config.yaml
n_experts: 96
hidden_act: "swiglu"
moe_layers: [1, 2, 3, 4, 5, 6, 7]
normalize_top_k: true
balance_loss: 0.0116
n_groups: 8
lr_router: 0.00429
norm: "layernorm"
tie_word_embeddings: false
beta1: 0.9
max_seq_len: 256
Below are experts of layer 5 (counted from 0) of a mixture-of-experts language model. Rows are named router (the router's row for the expert), gate (a neuron's input weights, with its number), up (a neuron's input weights, with its number) and show model dimensions 48-95. Each number is 128 + 24 x the weight over its row's rms, rounded and kept within 0 to 255. Numbers have three digits each.
After each expert's rows: "gets" lists some tokens that make up at least twice as much of what it gets as of all text. This comes from a sample of Wikipedia text that the model never trained on. Tokens count by the router's weight.

# expert 56
router:140139126127136093115112158091072139102120129142128159108172143138102092166168091174135108116145122110097112168115116177079107143124105110178159
gate0:098167103137117138157144089190136147100154126129113119104137115094120125138108123126147127125147126084149082089199136131120120140162176123114124
up0:098160121131150165151121138113150124111131130171145152122128150099117125121136148136099117135084137168114169146052170144111133165139123116120076
gate1:085101166086103146144121106156155162143087113161058121104144146106131152133114138116101114144108137129144125138089110122160149163118127141160122
up1:110133150156084134139091140137122110158153150108138139154140095117131102121093143152112095112142146155163148146141111154133132153079157145157165
gate2:091112076134116115164123137133121129119088126127110089127138137163129124146108124185102133172159186090118059129139112123109163161128114122139128
up2:128156174115120148155128134130132129118129107147136112126119125097155141120121139078158110112128140173097172144125137158123106113138139109090128
gate3:130145110144095156149112085165089168136094097138159090113157169132137114133115120089115128064117113095154107101164156118132119151158122168101108
up3:143114102107128165131151114128153093128136179120134128149097111175110133105130133150138124135136128169148138113123079156152114125099122105100111
gets: " ", "1", "0", " /", "2", " +"

# expert 33
router:116144088095114108147147152087095155130124154148186112092106117111099096116149099105160139183109117113139153129133194151105144115144113083117128
gate0:129166106089143098173121139119108139153074112080132115140148129124106108162140157120142125124119092064154125090143151148133131077100081162121148
up0:122166162091133089106139173128119113133120112101147112131100119162143109124167171148110136110087130103102115115094138159135136163143108145126122
gate1:149142134100136071143106139125153128100073145114162129125102149126108143094120137161134110128153167126145124169129146146138122116162089110153134
up1:123124161132155141111128151097126183172128100122100140082105087104130111107128134166136123129132104096094163123093135061105113137116101141146096
gate2:123171103159136151167106148125172138153129127134151148110128138128193142100088122118125134145127131132168147087144125111085144123165144100148158
up2:103097123130116125095132114146088131096148161140090134138149085133092119183165115133162101112107118134094107196127125114160121154090142117152140
gate3:131136137090123090133121117144129116110170167061090125127145141132121121125140130152124121109143122155141097126143116093158105144098177117142097
up3:094097132155111151086129111128115122131111114138113158105124154118114106115144115126142150158116119139136103120117106179178116123161117152136125
gets: ";", " MPC", "0", " ·", " W", " L"

# expert 55
router:102131123140154142136137058125123143118087140152155127108126107138153140113146123123121125168097092118164114091105081127153133124158112103102112
gate0:122155161127072101124123120123158083126114129119115133107117065096144075106140148161168132127123138126139103108136123087102153164159119129105137
up0:102122104112135135107150156151106127124121118155139146125115134137111128132103090131104176142151099134152137143121141119171061110127125128202093
gate1:165150134112152114127115115125105100148132138101087117132126099139173158100097146127112142144137100109183065111131138159144141079123118148133150
up1:095102178127126091169139142116171145148106115120113137122161099135119110148098128157129148088131157144111144147133119099084117145099123166133123
gate2:168074117135153149148128129166099087156130116148094123090112104138092106162091107136133150102174139120147122155150096120123134098139159115081149
up2:145105096082103135192144111120134121134108103127121137123075142124108095133156144141175110100091116133091147146135093126162129166099140106117126
gate3:106141141131157082148136131134195153131122072107107111128121116133134133113097102173135145125115135107143137120158115141120147148118123147161152
up3:096107135156079131113125139131144149129121115113148097156137110124129138132141148128122157151111116140145113145106185129077122103145094094111113
gets: " and", ",", " of", " &", " as", ":"

# expert 62
router:171141147134114105131122157135133076126124137133102124121151094140068129082111169138120146162115140134112128086131100122108139133123122132129105
gate1:131166138091174138122127084153114150116097119137107124176124129126136099134183141157142119138152116097120165161117142143140136146097169083104170
up1:102158137087136120158127122162100154128124090144122132136101140143167093140132106154097144156145112138142148184147187139116130154101139102107163
gate2:145126195120081167141121113145149116109119141059154160165123111141171102145148122145106113115105151128109079142103091125090100123099165131137139
up2:116143113139109113173116132132136110115148106143120099127108158116158109137149119152123109150116109140144126119155116139137152081165093141100160
gate3:128100131140107079128117105159097182114136124098112103148127133126117142167119090117170154143149147170160113128158107158103131106134133071129114
up3:116094134149087140165105127127209123131108120166152126124157145089144133107080149110136175123057130114110128128146112097094138105150139139097186
gate4:131123135139123144092141119115148138164143154163121189116180142128147137109172096097120091091136130102111126104116142172143129141203166156088128
up4:116133128129090128106103127188142200130120144142138126125122103116112158165120130087124143126127110120140126136115218155161176155149099146115114
gets: " he", " which", " He", " who", " it", " The"

# expert 61
router:078127114149158130129149139097123113120121080099151152145134160101132098132169095117147151125122171160074120127101101135141127113127088134137162
gate4:110133152082155110176125122146131087145138113159097091114140127116123142161095154123121094145124142106105072111171128097120130110153123122168176
up4:140086115135137124118133137134124129149155132128167144175135145129115149092114117110122185101100088094119137176098162083155104087172141119131126
gate5:141121071086148116147136120116115167147111128191156107161120075143104124158132130146121121180097150110108107152133137151119093118128140101145168
up5:123144136153115138098112161118129193153123097122148139105113119145094130150132114126121104137084100133102132131177180129146110074140144166108173
gate6:131078132127115077162128101160135119115066078128158107150071110151134119110109183173140148121123139180129110137115151129111145111138117147133118
up6:127130125184119138120116125139195148142123148104156134140140124125146152174127131165091145191129135073121105069143131112172104130071144177117106
gate7:117123137083121123127139144153132127113125115093084125140104161137121129184121154161141129132144112161159103092097157127129167115155134181108094
up7:150111108168115130094131125151138117156169154151127128074104124133127133148114154094105113112120144094102120183137082112120126172182109130125201
gets: " ", "20", "19", "2", "3", "1"

# expert 29
router:104127143143132093097121162099118135103137136079134133094173126127113120131172120154179115120117159151117147145151119062107101166102165159126132
gate0:118066151133151097123133123188093111138085141107136134133103157165115197104139138134109127109106124136157136109106136091105168083115131116154127
up0:120089152121099097126131115157100102081128165110150171134101150131148168095138144133140125119125112119123086138146120103115115117139168134174154
gate1:156143113097130112142142150114081071125131166102086092146122128164097123111108132105157193143102119088126132127104134135155109140108140148158156
up1:146074157132113106098105159106124160128141142115169133118095133137106188118139121120103118131153100138120167154189129119107137135122118093133176
gate2:163159132174122174101112091123135159105108163139128121152106131107130128149137129149069107128125147141143152102120120144089145122113124122181109
up2:152167135126121143139127084109105145133121100127114130118135186130119156119116124109146163076162137078116144080131097124126128160142143143131119
gate3:107155109166172086154126120091114180183090140128102109157117136126162149142106140116159119116127131122121127111093116110146122142159156172125174
up3:169158112142149154142149104121125148174136156127121097129121118091147146155131150108130133156113136088122134103120211117150122110143157165097141
gets: " ", "–", "1", "2", "3", "0"

# expert 70
router:163158110122091127142137135103152084133122158115097122126139144157127109114185126136116135146142147118161152119086099143134088143115077145163122
gate4:148130183146167139133136108139142159123104071138149137107116077115137147122125121164097103100105113121084149116137106148167135078111142116128128
up4:122101112134091126139133140103146090195118147090111115146089137111143139142145104095144125141120133118125065114139109132130141150137150151110167
gate5:164137128152117109135122148134156153108113149100131112164123130107093121092107131120148122164177130189089117152165101159102109149129113135123131
up5:097105087129136112112138105136151104114121098126155114120131115151162181096194171162113136110123165114146146115143150131131120192080125086108131
gate6:197150115147116137104137159164105127155096088085157175127116124131129122138100079098110110134134124180112164133132107111130131166103155111115129
up6:142105119082146086123111132112107148173164123113132130126148149125112146095178129129156105145076147111138137114125138095109115097079133143124159
gate7:099106147090128100124122157095131112142147131095105109117144122145135139148168143157137165111154136165113145103091161133165140201094148171087134
up7:119134126137142120126136159112132115125145120104124095150123094148112110117113137154128130122176111155091126115105127183094118073136137149146125
gets: " the", " The", "The", "the", " its", " an"

# expert 54
router:106110127108144133160140144098110119135179144122137091175132161095087110123125087081139144140114128147097166150142153120158133097136122125112169
gate0:118134099121144087145107105108160135129105123131089096163119094114121154062130124123129135155079125155145127116172134112111170120144149137124133
up0:167165157180119137116142141139146091104112102141161138103163133114163096173127106157127094070141137111119158099085132093115113120144129089149117
gate1:117151071136146130141119135109098159067157129124146140144128121120128153114113097100138141146158139163145150155147150122140135144120108156122091
up1:129132159088150159124110065136129124163113102140110134115107094135156151121143200127160133123133101118132150152151125120150131118143129145119085
gate2:112161101110121105103114150160151132154149145138092122117119118120125123067142091113140133133109128153104146123157148125141127103122137148090099
up2:161101119149129146071141148161099116087136125121160155143126093140140146203163154164139130099107118136138134100121132118122119131135139120153133
gate3:096103122156121087141119146118072188125130136133168106124095106133126121145162155136141123115128173091089155163108120093131138151144120156112143
up3:134092127129115105103128138085132110131123107178158133111159109097124130109102112136166087119103149142124097144113164144137136103112130120125091
gets: "}", "%", "1", "0", ")", "2"

# expert 0
router:097107124144139145131139163130119147140131157169134149085122127115112116139150129157120093132120145158120139102142167178173109131140148108105103
gate0:143144155128109144126119127124171141094098110134115091134133122130158123108143143142138158124149082121142100182112128121140101171094106155109078
up0:122156109092114117130136123145130122121103138148153086116160126092143099142151119088132174110138130157163092117062124089167144181135100134139137
gate1:110141186098120116153093078143146073155113131144113163170113144115116137107098140119128154094137154133129142119128089097143136130106132147105177
up1:172081135125096148118128097109128123127121159172143092094150177132135141121103119166122142132134118112093148088124126155131126135090156128099117
gate2:173152128108138100098133142143122059133123125167118130131093155143138185131106161119126119131095099108151113128151129111145136131151129130132163
up2:112105104158166174142118108116116124139111130132104127135102141153157169127089107115127160112174141142127173159078138129118176120134112089120129
gate3:167175188097152103127109110128131121107125137139166134127114107159131172138141142144155153092131138111166091138136087087133151145104120173127155
up3:131129124129129087134120157119105135097143085129122152086156104114140138120126090142140101148089094059129108179133130144108141155119140098145103
gets: " ", "_{", "-", " (", "/", " =\n\n"

# expert 43
router:123140098130187080152133160081124135099137124144119144133111100153134136171141178144110101105151140165102135137161117161095117139112120160121153
gate1:140110139120102101153108103134113150094151137152162160076082118165141106105136115123113146082149195128140137125140106137082140121180107115148163
up1:148127130139103141148131085131115102133127140119125080138157117142113136107073114101168134103123133092094097101124137124128133162155155097136136
gate2:158145122143103132114118085139088141161099132115134114118141131135122093143077099098127131060124146150126136148094118125149146131083187129120157
up2:144176100125143162106132085096117117133168115127160143061094086135164123105144151155120144105081148174115135117149120156149128137132138126121164
gate3:108152093119139112128116172101141132125090082130143171111132145130102136163199139129139140107147131132144131119128158129127098148156080180121105
up3:167127096077154094132132132124142146143121115165137132128123115121126118147147141161113124117098152117126165110103119091131135100147115166079150
gate4:123105114142075184135107113143111093097149160161122118158117130127134127131133171145110161145129147147143135155099132129156146148084130108125142
up4:124129157126114106110132150130129170107126160163139138150131094137138177139146134121158146111122143129091129161106145131114104107143098163111130
gets: " un", " \"", " re", " dis", " pre", " over"

# expert 72
router:154122159124098126101157157096134160102098135140082124105162160150165134120112119166140091079131099103125148113137162146131146120118092119127140
gate0:106158177106126136129118108126146131112121075163160097162115117131113105090115119133089103161140101133160123127141136145153118117123150070190114
up0:157110083107137110130145110157151140132127131123112133130149128073138149186133130168087131118104151108124123100124147114103130163070135172158147
gate1:132143089147126112132128117129152138116171111128106135143106112155082149100096113151119171092115125138127161093151068104122118149097125138136100
up1:143152136102166160142135142148181117161088192151152112133118148120105150113152147136124135128129131106111091128113118097144077185111140078124115
gate2:143124130169096129132138131114146160162114109112135152142162125054136124132098114102099158114094104099131109126130143145122178119120134103137122
up2:136130128103128115141135132162097151098101091114089122129133090117126129134121180142152150153125124173092120169114166103134149155161126127125136
gate3:123184159065126127120120123131147130108126147122113113099125105146145153127123093164152131113148135116174148094095094099124175154099123125205104
up3:149123102135156135155127129098062126151150141127148129142122142084122129086137079124116071129119127128141133116156150113116108108156136133096157
gets: " (", " \"", "/", " [", "(", " '"

# expert 39
router:143132116129137131146124147157117090141135099109097158182092099152116107129168161117133119152135110097093102162138124093152145107104168095111118
gate0:084104124115166112118134128094137110104140090112109138092123114132167118114108153121180113124144116113142098159117126110120104129132157173131091
up0:101119139131150151098148096087129098101128113097101158101164114078154140142117146136105167127110117091124152143094127110160147142157147161123134
gate1:099132100140144126111132085112104101141116124139132178113154113147176110115098145132145140123119136082185109116119095124139098123166112123144161
up1:139127133092138106143140122139062110137149122173140150106122099162126140105104115165169108102144158093150070112136131091127137136077122141156138
gate2:138077100108162122138140119119133103110142144130132073082103158140096112123101145121144129136158113128149113126129148104154158139147140173175100
up2:112127187093161126146137114144145120173139123079146079103114125155111168123126156126121122108146146133113146154111123160130174116106139160123137
gate3:160141170101111135132116154168172066131104160126147122155108181107123102122131115139114138160155150086129086161132146165135132122186120129125086
up3:124128140103082131108108136143118169189092137074099114155134089132086124162094109135133146098110123137132127135132131127112121128134115149143127
gets: "s", "ers", " people", "ations", "ions", "es"

# expert 49
router:081135107104149101130133148103165154106115092144148123153101092138151151106138133157119147167103130147109088132138094148110101137095121179128094
gate0:096121109120106115133122144139133144149131083146086129176118153183147163127088110099103129120113123116128177175143123103106152078110135114171137
up0:086108122152095108195126173122125147142126115109125098120126108128134152148059080089113126133078164134132144169151115084117122147167172121108166
gate1:119142068127086154127118151150122143129092144167117150128126127128117151114170117136136122057118129120151104161135135136122153095141143116151117
up1:156131164123131082126149099109135128133089098124125074139134146122139143104110095126075080155112114100120077161140128112128121139078156136142106
gate2:098103153111090170141122132134130135152136085115104118155140129148178116143115169098108112143115131105131154137147131118130133109132109084115149
up2:135166119111114131149138134148095104146037144158138138125107157132128146143102090112142107130136167100138074113125136135157150130145137115129139
gate3:138180129112099121151132117186139134137096154109121156142109132129102116129144158113101111088083131122129122090096097106141136141149102127101143
up3:138131111085096103148129144104092155110151151133124102167114117111125168129155166121153127127101095119114140133161110128143100133124138114129133
gets: " and", ",", " or", " of", " with", " to"